Below are experts of layer 4 (counted from 0) of a mixture-of-experts language model. Rows are named router (the router's row for the expert), gate (a neuron's input weights, with its number), up (a neuron's input weights, with its number) and show model dimensions 128-191. Each number is 200 + 40 x the weight over its row's rms, rounded and kept within 0 to 999.
Before each expert's rows: a language model's description of what the expert responds to. This comes from a sample of Wikipedia text that the model never trained on.

# expert 29
It responds to: Word-initial prefixes. Opening word pieces and prefixes of longer words, often scientific, such as co, pro, anti, sub, cyto, cyclo.
router,214,204,197,191,201,160,179,217,222,283,189,249,183,198,209,204,137,209,204,203,263,235,247,201,191,209,247,208,135,167,242,145,124,231,250,214,210,151,175,212,205,166,184,234,170,262,195,259,144,231,216,180,277,160,159,183,231,220,148,235,199,169,210,249
gate0,161,260,185,269,240,236,118,223,245,207,202,193,228,162,229,196,132,157,222,313,248,211,215,190,211,222,179,250,152,113,192,188,218,217,236,262,167,175,216,189,232,206,99,146,214,208,212,159,188,162,240,245,227,244,211,146,196,215,216,188,207,188,193,176
up0,217,226,252,196,193,255,198,147,210,199,207,130,183,273,282,241,242,180,210,251,173,150,178,240,293,251,177,198,180,227,221,162,135,211,150,192,204,235,203,220,243,205,175,140,139,216,237,161,165,204,248,262,204,171,306,205,224,229,208,189,265,235,209,173
gate1,175,292,178,154,99,188,242,235,151,230,264,212,119,225,210,136,170,265,224,200,181,233,161,82,224,210,172,220,164,214,204,162,212,220,201,226,220,229,230,238,191,169,212,180,176,203,215,185,204,178,230,200,176,260,278,202,186,217,178,207,223,226,189,172
up1,159,203,217,240,112,153,213,194,175,208,176,254,156,210,177,190,202,154,160,223,103,227,190,212,108,241,221,149,104,233,237,246,102,207,249,222,113,174,189,221,181,237,213,255,122,207,228,144,249,159,204,184,173,215,282,191,230,191,189,224,211,247,189,167
gate2,192,238,220,151,178,110,228,232,215,174,165,225,233,161,297,232,181,209,184,186,231,154,154,227,266,198,237,240,200,168,152,157,205,156,172,197,194,206,210,159,191,157,221,219,225,158,202,164,179,263,249,143,233,195,238,186,188,192,216,215,202,251,225,240
up2,180,255,187,203,174,271,275,72,230,167,223,233,226,211,156,197,155,175,214,211,255,221,238,202,289,254,220,154,248,217,198,230,254,272,166,228,231,146,161,242,180,184,196,186,243,232,224,163,153,214,149,172,264,186,239,88,223,191,180,178,283,142,182,216
gate3,203,188,190,153,184,168,198,169,199,155,210,158,225,221,179,193,202,163,218,269,244,194,218,206,217,223,160,123,216,117,246,139,197,190,207,238,221,149,162,177,143,186,203,189,149,200,180,266,161,166,192,267,188,221,150,200,185,255,150,188,194,300,125,191
up3,232,226,215,216,151,235,166,181,224,197,213,173,210,269,200,133,147,212,200,139,173,139,189,167,224,183,206,184,62,248,212,196,257,200,152,210,183,169,160,233,240,169,137,218,163,173,150,153,215,150,195,142,250,195,244,190,151,142,174,195,242,269,157,209
gate4,193,244,166,147,208,186,124,223,257,140,170,131,191,214,208,154,135,210,180,213,223,241,189,206,190,238,308,87,156,222,175,80,199,170,206,250,128,188,227,214,213,187,208,170,177,252,263,134,150,228,243,210,165,145,212,230,185,136,247,239,215,253,176,167
up4,178,166,214,183,296,231,268,219,154,176,146,160,226,249,97,196,183,192,216,238,74,228,188,269,220,249,201,221,153,216,209,227,213,152,184,213,186,164,233,263,210,197,190,173,217,213,138,242,183,129,166,218,242,111,188,225,216,236,247,228,102,183,222,158
gate5,187,204,245,198,272,203,248,173,228,209,150,242,207,144,174,234,235,220,218,242,219,247,264,196,176,172,255,221,194,187,187,193,211,202,350,272,220,250,208,146,303,210,237,208,147,194,223,258,113,132,185,250,234,168,225,161,226,192,163,194,196,173,181,189
up5,213,281,205,230,264,166,270,185,219,232,172,197,187,160,196,228,232,220,189,230,210,191,222,128,241,158,235,182,176,239,139,160,150,197,220,199,186,207,196,184,239,218,96,161,254,222,187,272,191,261,150,193,210,138,173,186,104,222,165,148,207,199,153,227
gate6,216,205,224,273,243,167,200,227,217,149,187,255,159,267,147,208,216,232,216,196,166,240,191,256,247,186,306,237,237,231,338,208,181,200,164,145,89,170,236,222,235,187,105,203,124,252,234,127,337,264,198,275,220,160,165,196,148,224,144,223,197,157,244,206
up6,168,243,257,258,194,140,201,219,170,200,198,185,251,202,185,224,209,156,213,217,230,254,220,108,193,158,216,193,205,186,132,163,223,171,112,206,193,229,178,202,186,246,246,176,259,100,206,200,202,199,220,176,204,206,225,202,260,256,198,266,194,244,237,208
gate7,225,205,169,262,237,208,210,195,193,225,267,280,106,157,131,188,168,171,169,201,173,224,230,176,337,165,237,124,220,172,178,222,183,267,186,122,137,164,208,193,188,166,203,184,218,209,178,133,215,203,146,218,216,189,227,228,220,208,283,176,182,215,234,231
up7,165,170,191,132,168,208,147,228,183,243,257,172,220,268,238,227,183,211,112,246,236,120,150,258,208,234,176,190,249,113,138,177,216,131,214,274,233,306,224,199,279,124,234,192,195,185,256,195,169,209,168,213,134,163,193,167,247,204,201,262,145,167,182,209
gate8,173,146,252,200,220,147,194,194,194,188,204,182,143,131,123,217,249,239,141,205,192,172,202,159,169,216,131,142,218,145,166,134,246,226,197,222,197,271,323,246,219,172,290,163,228,217,120,203,221,158,276,194,187,196,193,96,225,199,204,158,264,194,157,213
up8,139,152,205,207,269,243,207,232,177,180,173,181,206,161,132,184,264,244,230,145,241,172,168,262,233,207,207,185,194,304,194,253,164,236,229,110,222,175,217,154,181,219,141,194,219,216,194,229,210,207,200,164,227,164,210,230,216,187,212,158,218,240,186,258
gate9,184,219,262,235,162,248,193,230,246,255,162,182,191,150,236,153,154,280,221,128,220,237,176,186,187,200,157,182,257,268,168,240,235,232,244,207,185,203,153,229,173,291,166,198,285,167,228,144,240,155,176,194,181,146,185,219,174,182,257,180,176,219,192,141
up9,250,201,212,153,161,256,138,172,176,230,201,227,129,228,208,172,158,137,114,218,193,161,224,148,251,185,190,193,194,289,164,165,187,222,179,183,239,177,129,152,246,247,245,273,279,148,190,204,182,200,147,214,183,183,140,216,201,261,252,107,187,134,220,245
gate10,258,166,171,215,151,194,289,187,231,246,275,186,179,132,189,221,225,153,188,239,176,256,218,145,215,171,215,221,188,151,221,203,178,184,234,197,235,181,231,206,194,220,196,167,196,218,134,182,175,217,184,180,178,185,275,256,245,233,220,119,205,154,108,210
up10,272,209,213,258,198,195,217,173,253,177,159,182,209,213,167,203,175,270,236,216,144,176,194,206,171,185,189,178,259,218,209,210,166,219,266,121,142,206,152,212,222,261,226,208,167,213,269,179,208,225,196,165,219,209,216,196,150,243,186,208,220,153,256,222
gate11,236,228,174,202,144,208,185,229,228,231,174,182,232,163,169,214,191,140,189,187,193,138,233,269,181,197,214,206,164,192,191,275,231,206,202,162,111,200,247,199,298,151,204,195,208,222,183,156,153,234,238,194,171,255,168,166,180,248,246,174,237,196,208,215
up11,217,136,251,217,211,159,187,160,259,133,237,245,170,178,122,235,218,148,201,201,145,242,208,192,313,242,231,325,167,130,203,187,255,199,200,193,127,205,170,169,264,186,201,232,162,214,231,172,214,239,165,255,227,230,198,308,151,219,181,156,208,240,185,198
gate12,194,170,272,204,136,178,174,225,210,109,161,210,171,248,191,190,234,210,237,186,187,233,217,220,225,229,193,224,90,153,113,188,224,171,160,237,283,188,138,195,204,149,157,222,193,148,207,171,236,258,172,171,278,201,222,263,261,227,231,194,222,256,243,166
up12,183,227,206,193,264,191,209,185,141,261,255,224,216,238,175,139,164,191,247,231,251,162,241,144,246,159,233,192,151,184,173,187,200,192,195,144,162,166,185,218,248,201,216,152,272,171,195,244,182,203,183,207,192,215,180,265,148,177,186,253,196,210,244,220
gate13,119,206,181,185,122,263,152,221,246,151,127,208,157,165,192,193,231,161,215,171,200,198,207,239,184,207,191,241,285,158,121,213,233,244,184,137,155,184,200,253,254,247,267,250,191,189,165,196,193,201,175,158,190,178,158,223,256,184,128,210,231,126,219,184
up13,168,203,198,162,183,190,165,192,189,217,179,157,220,196,161,108,135,226,194,193,247,222,160,162,126,158,239,193,141,159,181,267,229,250,150,208,169,218,185,266,186,165,191,214,190,203,235,231,240,162,263,193,230,152,138,117,196,259,159,157,155,172,210,173
gate14,177,212,202,234,211,196,230,160,244,208,148,194,175,175,158,317,188,237,209,150,193,102,183,202,165,188,184,176,177,230,147,154,156,257,248,186,189,220,231,163,151,171,170,202,169,249,216,185,232,235,208,221,194,227,173,163,279,216,211,221,163,260,113,250
up14,219,200,230,108,145,210,262,153,130,242,245,186,223,219,211,180,142,240,213,272,154,198,197,232,123,138,225,226,207,143,227,254,169,170,109,198,146,229,163,186,190,194,165,230,228,201,214,197,193,176,206,255,187,205,216,129,206,195,236,246,201,176,190,119
gate15,141,154,101,172,218,114,161,185,180,209,153,186,170,168,141,175,184,209,216,189,254,230,215,208,120,122,190,209,221,229,179,156,208,113,244,208,160,213,126,244,154,164,186,223,210,267,216,230,198,273,195,182,192,172,200,165,117,193,153,196,277,212,213,148
up15,126,213,265,215,178,144,195,245,225,162,188,197,138,166,203,209,186,233,170,172,116,227,193,271,223,156,137,227,163,177,162,192,172,236,222,195,148,198,196,182,138,151,225,251,258,170,203,115,181,206,245,170,169,225,240,173,180,236,209,156,186,245,161,181
gate16,195,138,282,215,244,136,210,236,255,153,156,243,254,225,212,231,143,186,220,230,131,202,216,172,200,112,240,211,220,231,183,210,268,145,258,176,143,243,270,237,208,184,138,161,136,173,141,178,208,203,234,251,218,139,215,181,225,216,241,128,215,183,238,262
up16,180,232,245,243,216,195,214,144,158,205,178,213,153,145,111,238,239,167,206,280,169,175,210,129,217,169,144,174,215,247,157,308,174,210,186,183,236,255,153,181,179,234,209,220,139,145,194,192,229,237,178,183,197,236,255,143,169,185,156,195,218,118,168,149
gate17,199,233,188,165,282,176,122,207,172,197,160,177,204,167,214,246,166,215,217,175,230,185,160,219,191,181,166,233,176,181,136,213,181,184,288,137,219,211,206,146,285,227,201,224,191,164,202,235,207,241,217,251,204,148,177,212,155,208,193,190,246,297,135,178
up17,146,231,135,226,232,177,200,199,190,228,230,239,340,190,266,135,227,237,187,160,242,282,174,240,208,194,198,180,246,204,179,228,242,220,206,146,165,180,82,195,184,122,92,223,265,201,235,152,206,129,237,172,207,159,188,233,231,196,200,208,234,198,166,166
gate18,152,237,226,226,171,202,210,183,203,177,212,148,144,235,150,161,201,157,210,174,176,244,202,199,201,251,173,221,139,177,213,199,199,196,181,197,180,190,164,209,129,244,216,205,146,199,225,165,227,87,208,260,103,174,202,139,244,168,190,220,199,211,239,193
up18,214,211,217,113,159,223,199,197,147,258,116,172,203,251,348,217,198,142,191,141,191,230,184,240,236,209,181,211,226,150,180,220,164,225,177,251,262,240,202,231,271,275,138,259,205,212,191,217,222,216,168,167,155,189,207,223,135,164,227,223,179,127,188,183
gate19,186,138,158,243,176,163,211,193,209,121,206,210,194,278,228,204,218,203,261,213,228,132,246,226,189,269,263,168,199,143,202,208,201,110,183,237,131,273,166,178,135,218,168,184,161,198,261,205,172,183,189,183,155,157,183,164,226,188,236,257,167,180,242,218
up19,224,169,243,233,207,219,204,274,149,162,297,145,175,130,176,178,160,208,164,139,192,147,250,171,165,156,174,192,151,177,206,189,205,257,176,200,189,194,229,176,240,124,232,196,189,252,215,171,225,215,210,229,213,227,166,158,147,111,159,270,212,180,200,215
gate20,179,209,227,239,203,278,153,229,237,221,234,177,208,182,227,274,210,199,177,287,321,227,213,222,183,208,204,194,190,162,146,215,219,184,195,141,203,252,142,159,169,179,209,214,177,157,252,196,139,128,186,113,257,190,205,279,232,198,207,243,147,133,206,250
up20,189,156,222,212,238,203,195,180,178,123,205,217,198,197,179,229,212,204,194,152,260,213,123,155,113,286,195,146,244,221,147,166,217,203,114,213,194,178,94,180,155,237,217,205,172,212,216,227,263,145,211,152,145,207,193,232,211,145,161,250,224,232,156,201
gate21,215,141,204,244,146,262,193,208,194,230,193,157,174,159,251,172,210,268,195,155,206,140,171,255,201,160,199,168,183,204,159,227,221,214,309,188,161,233,215,144,266,220,262,185,250,256,224,170,243,176,205,196,276,114,202,112,234,195,259,240,234,193,190,214
up21,245,207,157,203,213,205,180,196,249,245,122,246,183,208,154,149,208,176,178,210,189,245,167,239,204,150,169,157,212,194,164,207,170,269,246,235,243,242,201,226,235,202,150,199,292,260,136,167,143,131,190,196,199,247,142,198,215,303,181,166,140,173,231,154
gate22,283,162,201,175,167,182,228,212,220,208,153,197,240,232,205,235,184,132,230,233,206,195,171,255,128,234,173,214,176,205,160,230,205,249,196,184,232,209,261,176,219,258,208,235,212,213,99,237,226,188,264,171,216,183,174,201,263,219,303,151,225,231,165,241
up22,156,247,215,223,144,183,259,202,166,180,282,187,136,205,180,249,172,138,200,188,290,199,169,46,173,227,180,185,198,148,175,195,133,195,234,208,259,197,228,221,198,208,170,166,185,96,145,207,220,143,154,173,212,158,242,155,211,226,170,202,186,190,246,210
gate23,201,181,107,236,210,170,262,217,173,206,259,275,155,226,263,193,220,233,201,132,188,229,192,184,228,172,165,168,260,243,286,240,223,198,203,222,161,225,214,228,223,252,205,214,216,251,168,198,207,202,219,246,234,197,269,255,173,218,218,240,219,184,289,175
up23,219,147,197,173,184,144,277,115,201,135,170,291,218,225,197,246,219,256,212,174,134,86,202,346,209,236,219,169,196,182,258,213,162,216,129,172,263,203,194,208,203,234,219,249,154,221,184,174,209,162,172,164,208,208,198,180,253,204,235,206,234,235,249,257
gate24,147,250,211,246,227,248,239,162,217,223,183,172,235,203,130,173,178,218,218,195,189,198,299,173,120,174,162,305,172,247,242,230,126,280,205,170,200,160,174,171,197,220,209,192,196,202,223,205,200,232,201,215,216,277,201,245,146,207,261,217,252,178,210,200
up24,177,175,208,235,242,162,156,185,245,211,166,201,246,142,119,178,254,198,201,227,224,228,251,204,209,216,201,128,233,223,136,223,262,172,246,170,242,270,220,215,262,140,300,244,215,249,191,265,148,152,200,154,214,180,232,211,212,158,156,212,186,217,216,184
gate25,150,222,235,160,210,185,171,130,137,141,206,202,198,224,190,258,170,245,213,174,241,213,230,172,175,218,256,205,192,260,135,273,132,190,172,214,156,196,192,226,102,186,216,136,215,169,218,222,235,256,198,215,226,163,211,252,157,222,170,202,227,161,228,162
up25,191,138,166,193,213,133,130,248,256,230,200,231,157,193,178,244,205,245,92,153,230,132,138,246,234,190,265,233,205,182,177,206,209,267,147,242,207,217,147,223,182,222,139,228,168,238,174,239,160,176,268,168,254,181,176,197,237,183,156,183,130,229,168,141
gate26,196,216,218,202,191,220,199,165,141,258,240,179,239,112,176,175,199,220,221,162,163,241,155,252,173,168,227,220,189,199,224,250,115,221,199,199,238,206,173,218,238,258,220,236,201,273,232,213,146,274,120,263,117,179,305,214,195,148,157,220,304,170,230,226
up26,177,195,198,221,216,255,256,156,213,232,225,187,227,157,211,161,221,160,205,174,238,152,202,204,186,251,207,184,195,206,248,203,245,209,224,219,171,188,182,148,177,236,169,328,245,262,239,223,204,172,221,224,159,204,199,239,134,217,182,210,201,234,214,168
gate27,230,132,225,211,146,235,220,256,201,176,209,205,195,200,138,209,253,163,202,126,215,172,84,158,206,133,203,157,252,161,250,271,183,165,221,233,221,216,226,211,243,198,206,195,201,180,160,167,193,162,210,152,194,206,189,209,166,211,217,221,265,229,181,141
up27,164,194,221,150,244,198,292,224,280,128,238,238,127,261,199,145,191,193,143,213,251,158,235,167,316,248,210,190,166,187,185,230,257,137,167,191,207,141,165,130,171,175,228,250,259,226,178,226,187,273,189,191,181,209,222,225,182,193,232,136,191,221,225,227
gate28,262,212,200,188,191,144,184,247,207,252,299,165,205,217,169,234,175,131,155,225,205,218,178,253,218,259,193,244,228,201,232,214,284,212,233,201,217,134,201,206,188,181,175,230,178,204,150,261,201,219,197,207,281,168,154,168,199,235,231,218,273,276,226,192
up28,171,208,158,195,197,227,229,234,224,156,137,217,222,174,242,210,209,234,231,197,170,233,185,206,184,216,213,164,216,258,140,218,243,238,169,225,199,242,184,176,155,189,138,244,188,164,160,179,141,189,173,229,260,201,184,297,158,226,221,157,150,210,152,164
gate29,198,195,212,184,138,208,179,203,229,179,161,208,217,208,207,165,221,152,185,203,232,186,190,197,104,193,224,143,106,155,255,225,231,207,167,221,259,188,174,169,203,284,216,194,168,211,246,184,280,207,234,186,223,212,271,187,219,185,110,198,224,220,150,191
up29,181,174,253,204,214,249,256,127,204,102,175,214,236,185,209,220,195,199,184,124,185,179,195,184,243,225,193,185,288,172,193,243,227,175,185,229,237,211,259,284,248,187,159,199,238,253,236,188,239,201,126,173,151,203,176,212,139,143,253,191,197,239,202,225
gate30,214,194,307,205,195,243,147,184,240,216,250,174,153,182,213,193,178,170,80,195,224,173,167,172,205,273,171,202,246,183,149,148,181,192,202,266,227,242,174,208,259,174,226,141,206,154,255,190,228,181,127,231,241,320,231,187,242,179,239,178,237,227,142,171
up30,238,210,172,232,267,240,151,212,201,258,137,287,192,201,182,244,151,115,207,240,98,225,131,243,209,90,210,268,149,175,180,162,176,116,171,211,211,187,265,185,187,128,173,179,114,211,193,217,235,191,250,225,184,220,248,216,178,197,183,236,159,143,247,224
gate31,256,270,154,225,263,204,170,192,148,225,221,168,228,137,227,224,236,233,197,137,200,234,237,197,233,180,187,143,193,218,144,186,173,166,229,225,142,188,139,212,170,129,160,220,214,213,220,208,148,202,144,188,313,215,177,251,211,201,133,219,307,188,212,258
up31,226,207,251,126,190,177,230,198,229,213,163,313,216,166,181,181,181,226,157,257,214,210,210,137,232,214,235,120,206,200,207,181,168,156,115,286,195,153,136,134,190,193,159,211,170,157,179,213,190,245,137,235,192,145,236,225,111,209,239,259,221,182,187,173
gate32,211,194,185,130,248,243,162,203,197,204,275,187,177,142,220,222,243,161,163,240,175,160,217,178,120,191,254,136,172,167,188,240,132,186,196,203,186,210,216,218,229,276,247,178,173,174,110,183,198,167,141,276,183,191,225,133,180,214,243,182,205,217,192,265
up32,240,183,217,224,180,214,152,164,228,197,210,233,190,192,265,182,217,255,224,227,153,211,159,163,258,252,191,168,199,151,242,224,178,228,201,188,213,169,202,159,249,207,242,219,197,196,238,37,166,281,221,222,207,192,193,260,209,238,246,167,235,194,254,192
gate33,283,208,192,182,173,162,250,152,166,241,243,184,244,218,147,179,218,75,140,126,163,214,296,211,244,187,178,240,193,160,230,213,199,226,166,178,279,194,229,121,140,206,176,130,152,148,241,185,246,210,177,298,225,221,199,242,143,181,163,223,87,215,232,266
up33,188,167,170,210,145,110,196,193,89,190,204,269,182,230,189,193,187,196,183,207,149,189,233,250,228,158,225,207,209,254,194,179,191,209,213,130,202,152,208,203,256,182,158,122,236,152,147,158,241,211,128,246,217,203,216,181,187,267,274,227,182,206,238,190
gate34,183,198,236,163,169,218,217,182,189,230,204,163,138,181,167,84,184,149,177,168,278,127,236,227,211,239,238,192,252,220,232,231,224,189,165,203,167,152,192,194,209,179,198,170,269,180,236,132,238,153,115,159,155,227,164,212,204,169,105,235,252,188,114,151
up34,183,170,149,228,216,170,180,168,237,159,113,230,161,204,207,223,186,172,246,234,235,232,204,270,188,194,174,158,253,263,203,217,211,206,214,229,192,166,158,173,179,221,166,164,202,197,195,281,150,173,165,196,253,249,196,157,113,202,151,173,241,136,96,171
gate35,176,249,204,184,158,177,286,198,186,198,155,159,191,176,221,207,169,172,257,171,148,189,164,223,171,216,190,221,198,185,191,205,210,215,190,208,183,191,131,184,238,222,206,152,242,226,249,265,262,203,174,167,185,184,139,271,196,161,174,140,101,208,205,183
up35,181,219,188,171,214,237,191,135,231,148,239,209,180,151,217,293,191,235,207,235,217,191,262,130,209,172,138,221,236,137,260,240,203,238,189,234,160,217,260,221,157,213,172,169,136,142,179,228,250,266,267,243,166,234,165,166,260,167,124,155,199,223,199,215
gate36,190,214,174,158,233,225,177,238,300,172,89,173,218,202,215,208,165,229,113,196,282,168,176,215,240,128,266,185,215,185,224,185,224,209,223,207,161,177,265,187,219,172,181,212,248,173,202,205,148,170,217,287,261,200,267,275,232,225,204,190,182,181,194,161
up36,261,200,221,193,170,71,144,174,208,204,158,302,162,224,223,166,231,230,116,204,209,144,146,181,196,187,152,143,159,206,205,178,210,215,264,205,224,141,190,225,261,208,209,195,153,210,243,184,134,199,261,176,203,175,189,186,258,204,212,226,181,141,222,178
gate37,201,222,206,168,220,219,244,164,240,205,191,155,165,210,175,146,137,199,266,206,188,257,172,199,217,213,184,171,211,217,212,136,172,183,193,218,239,117,178,174,230,189,295,209,180,274,132,149,246,184,163,167,246,239,134,189,246,252,147,131,262,220,234,231
up37,114,121,189,206,208,161,245,236,217,231,160,313,185,221,215,138,222,243,166,237,158,151,235,223,200,214,167,261,204,208,158,200,178,129,241,218,151,130,138,224,209,163,102,239,190,192,153,152,197,144,119,237,152,208,171,262,134,289,271,186,250,184,164,180
gate38,132,250,206,92,205,177,246,167,217,269,169,164,193,217,134,184,179,186,184,203,165,167,224,212,221,226,195,176,158,205,157,239,277,220,205,227,185,284,214,214,213,229,252,244,180,214,165,186,139,214,250,195,165,207,180,207,228,199,255,230,178,211,217,188
up38,240,216,185,166,220,185,131,183,204,270,226,234,207,209,155,230,157,208,158,202,180,233,156,218,172,260,238,180,194,171,147,154,205,224,136,213,264,183,258,191,116,241,185,221,272,252,206,235,86,193,164,224,204,199,194,289,217,205,148,245,202,167,227,212
gate39,222,150,191,241,187,199,201,155,183,175,209,186,182,272,123,242,185,186,195,229,123,179,183,189,249,153,190,202,180,176,173,243,212,207,205,206,190,147,101,264,218,247,229,253,223,192,233,259,226,185,130,251,205,174,191,241,212,201,253,165,162,256,167,186
up39,142,188,181,146,177,179,174,210,184,259,235,224,285,170,218,134,170,195,275,234,202,238,181,188,150,188,90,191,210,148,221,249,207,130,143,197,264,224,173,230,236,150,260,244,186,328,234,197,202,124,246,243,194,241,244,216,174,188,235,205,243,254,156,183
gate40,143,263,232,209,276,158,177,208,235,189,237,197,178,204,144,145,227,181,184,207,174,157,239,212,84,276,175,236,165,180,264,202,191,268,221,169,211,108,192,244,260,288,157,190,222,208,247,217,174,186,173,224,243,221,190,272,129,258,221,238,113,163,151,167
up40,134,234,273,187,298,176,170,251,143,183,173,254,149,142,240,156,209,140,184,191,206,112,267,200,213,176,267,138,198,131,255,183,189,223,244,211,213,217,218,189,149,206,197,255,216,207,128,226,274,242,162,244,162,215,190,140,186,139,157,172,233,138,175,174
gate41,176,244,181,162,190,201,160,219,119,152,175,189,187,243,268,233,189,183,209,185,183,168,132,189,197,256,237,187,172,177,272,189,180,205,164,204,218,177,194,235,246,207,158,215,211,173,176,201,155,136,214,274,123,204,165,211,247,189,178,202,142,182,153,99
up41,157,235,215,146,171,220,209,175,248,199,215,207,193,230,230,275,161,193,211,210,195,278,210,250,217,136,139,179,150,250,231,182,215,166,200,196,254,286,216,197,177,229,294,206,196,271,241,182,228,140,196,203,202,187,223,234,249,159,159,247,215,221,219,202
gate42,133,210,220,215,236,193,139,149,209,267,235,163,159,193,171,170,151,256,171,116,146,214,208,190,128,305,155,240,246,228,203,258,174,209,227,195,253,207,208,234,170,233,225,241,240,226,228,212,198,206,228,217,163,260,186,124,117,169,158,197,141,100,167,232
up42,173,181,239,205,222,248,135,226,254,242,117,229,147,230,214,171,189,116,249,219,198,212,187,230,232,184,182,187,245,239,262,221,255,230,311,241,208,219,232,268,146,202,158,255,161,245,197,113,285,183,191,220,204,222,251,153,213,223,211,174,214,169,228,215
gate43,192,152,213,235,180,239,215,249,178,172,164,243,222,239,149,219,147,235,240,267,223,280,166,220,170,220,242,127,184,173,247,205,198,201,125,228,180,162,218,220,200,214,127,193,189,234,209,227,226,279,235,116,180,172,238,259,182,186,204,195,122,200,137,176
up43,243,239,229,213,209,317,208,193,232,181,198,185,215,252,169,186,154,165,211,239,269,212,160,184,173,256,198,156,247,188,232,203,186,251,210,228,205,135,259,174,149,198,166,207,170,243,160,193,191,219,217,120,190,226,198,233,244,253,177,193,224,155,153,135
gate44,127,247,189,236,177,214,210,195,231,215,158,131,228,214,154,205,196,195,260,152,141,159,170,210,181,163,184,183,236,199,216,211,252,180,218,237,224,245,174,174,222,197,176,211,187,260,181,144,284,134,128,233,181,155,256,251,159,191,251,164,227,183,179,184
up44,231,221,218,254,228,235,219,236,227,226,237,189,185,259,249,179,167,181,146,234,222,212,209,232,166,192,186,118,215,214,221,230,172,164,189,262,200,213,275,131,158,182,176,204,254,196,167,182,236,128,208,169,206,188,224,203,163,239,196,214,186,217,140,187
gate45,197,147,178,177,249,173,134,177,191,202,195,288,187,197,164,265,149,216,161,215,148,206,170,216,240,201,187,121,181,180,213,145,178,208,142,221,212,196,157,166,222,210,210,184,206,188,235,147,201,238,192,228,192,147,187,315,206,211,185,97,207,198,324,239
up45,214,162,178,148,179,183,221,122,203,243,152,160,225,212,202,103,252,205,184,223,193,175,226,186,188,207,268,151,162,229,194,275,162,190,251,228,206,177,222,271,258,146,81,216,231,199,185,221,231,208,230,139,191,136,183,229,208,267,241,227,236,207,163,265
gate46,211,292,198,131,209,227,170,194,206,170,250,225,242,246,202,179,165,139,242,178,223,116,190,142,174,196,242,196,243,260,179,177,232,119,178,202,173,170,163,209,149,171,201,190,158,240,172,175,120,221,176,248,176,186,178,87,127,279,206,198,203,176,227,151
up46,187,290,225,120,241,199,175,204,172,192,229,274,229,205,257,260,185,185,153,195,123,95,217,193,180,127,228,208,225,195,174,175,236,201,180,245,230,213,187,204,178,216,164,223,179,221,207,242,133,212,137,184,147,193,179,216,154,168,142,202,188,152,169,177
gate47,224,205,213,174,270,256,187,112,189,228,230,277,273,211,176,231,187,195,234,221,201,231,183,222,242,258,214,183,184,191,237,183,224,183,145,209,242,185,156,81,162,219,138,180,214,199,134,151,236,228,244,305,219,141,208,166,253,234,249,251,228,185,202,168
up47,212,183,205,162,200,168,157,255,261,174,231,158,172,154,241,160,197,204,252,169,188,131,160,174,170,195,179,169,258,275,198,259,210,246,215,181,223,246,170,206,148,189,200,195,210,189,203,174,238,247,220,194,136,203,193,236,241,249,183,225,230,187,162,150
gate48,188,163,194,142,192,198,144,209,238,156,143,200,267,123,166,111,171,212,233,154,259,180,197,244,189,191,173,156,128,160,202,221,184,229,117,147,217,203,163,193,196,177,159,183,221,223,154,193,200,200,170,200,235,129,203,181,258,198,199,247,205,209,193,158
up48,179,194,200,126,196,218,198,220,120,243,185,212,294,171,235,207,277,188,299,137,142,220,216,169,188,168,210,139,200,178,168,149,232,194,146,239,191,215,180,243,206,261,212,210,209,177,157,140,261,225,184,223,159,142,213,241,203,273,85,166,291,181,213,226
gate49,165,204,242,226,167,204,242,200,195,177,166,183,257,221,245,167,221,160,166,163,217,101,204,192,312,233,257,210,207,202,247,153,233,209,222,149,186,201,199,218,165,197,208,229,188,181,137,161,209,231,118,169,227,155,226,226,233,273,182,275,326,239,200,217
up49,237,267,204,157,217,231,196,265,223,249,197,195,228,111,201,214,259,198,225,192,166,253,223,238,150,172,227,189,187,239,181,151,244,245,157,191,165,206,181,219,263,144,234,166,230,207,227,217,246,204,199,210,220,206,168,196,220,154,196,129,135,183,232,250
gate50,270,217,202,192,231,207,198,213,157,264,194,278,143,182,232,132,178,192,216,162,205,223,291,246,153,178,244,196,197,244,203,186,184,224,156,155,143,208,167,267,182,233,164,172,184,196,205,187,251,143,121,293,197,271,197,234,269,191,139,241,167,284,131,168
up50,152,204,176,135,170,267,191,159,169,206,224,194,153,245,247,240,182,183,196,237,204,224,229,208,222,136,181,165,156,206,223,164,217,177,139,171,216,149,221,220,204,194,211,188,190,229,239,214,209,277,205,152,224,124,151,237,213,244,220,162,192,187,273,152
gate51,133,254,148,208,266,144,189,133,239,170,234,194,130,213,216,256,202,264,210,134,215,175,198,194,199,256,205,259,272,189,185,178,267,143,199,151,143,213,171,227,262,117,226,123,157,174,194,190,207,115,124,157,192,212,171,216,296,189,215,241,159,222,199,171
up51,160,207,196,249,139,241,241,206,243,248,171,234,255,164,250,197,192,158,164,178,195,173,272,132,147,186,203,202,214,174,127,252,178,204,222,178,235,203,221,241,141,210,206,169,227,200,251,225,133,225,252,208,173,213,216,256,153,215,193,252,160,178,202,235
gate52,178,243,187,162,128,175,163,167,257,195,206,232,191,193,200,209,246,192,215,147,119,313,166,189,254,275,239,223,176,237,147,241,194,233,183,178,203,145,216,220,237,178,162,145,305,169,245,155,165,224,218,192,277,253,169,242,183,210,106,205,154,179,109,270
up52,165,178,182,203,129,164,150,228,189,171,224,222,250,164,210,108,298,208,210,168,218,198,200,169,201,165,200,248,164,214,216,262,228,119,185,224,193,134,258,177,240,236,158,178,212,137,130,211,185,283,185,189,213,211,207,173,191,210,218,151,225,228,170,109
gate53,193,230,207,173,208,325,195,194,235,241,197,162,198,168,226,182,138,244,111,206,179,251,255,243,237,136,136,195,145,194,149,174,158,245,213,211,118,186,242,238,216,200,167,179,224,273,217,142,141,216,201,104,204,221,142,202,178,218,211,144,226,122,131,160
up53,182,223,256,225,185,295,191,333,186,216,87,225,208,221,294,216,172,199,153,231,197,205,213,205,245,191,194,167,231,178,172,183,260,203,240,285,127,153,168,247,203,239,234,153,175,195,217,124,193,226,260,205,148,190,194,224,232,216,195,188,208,244,191,179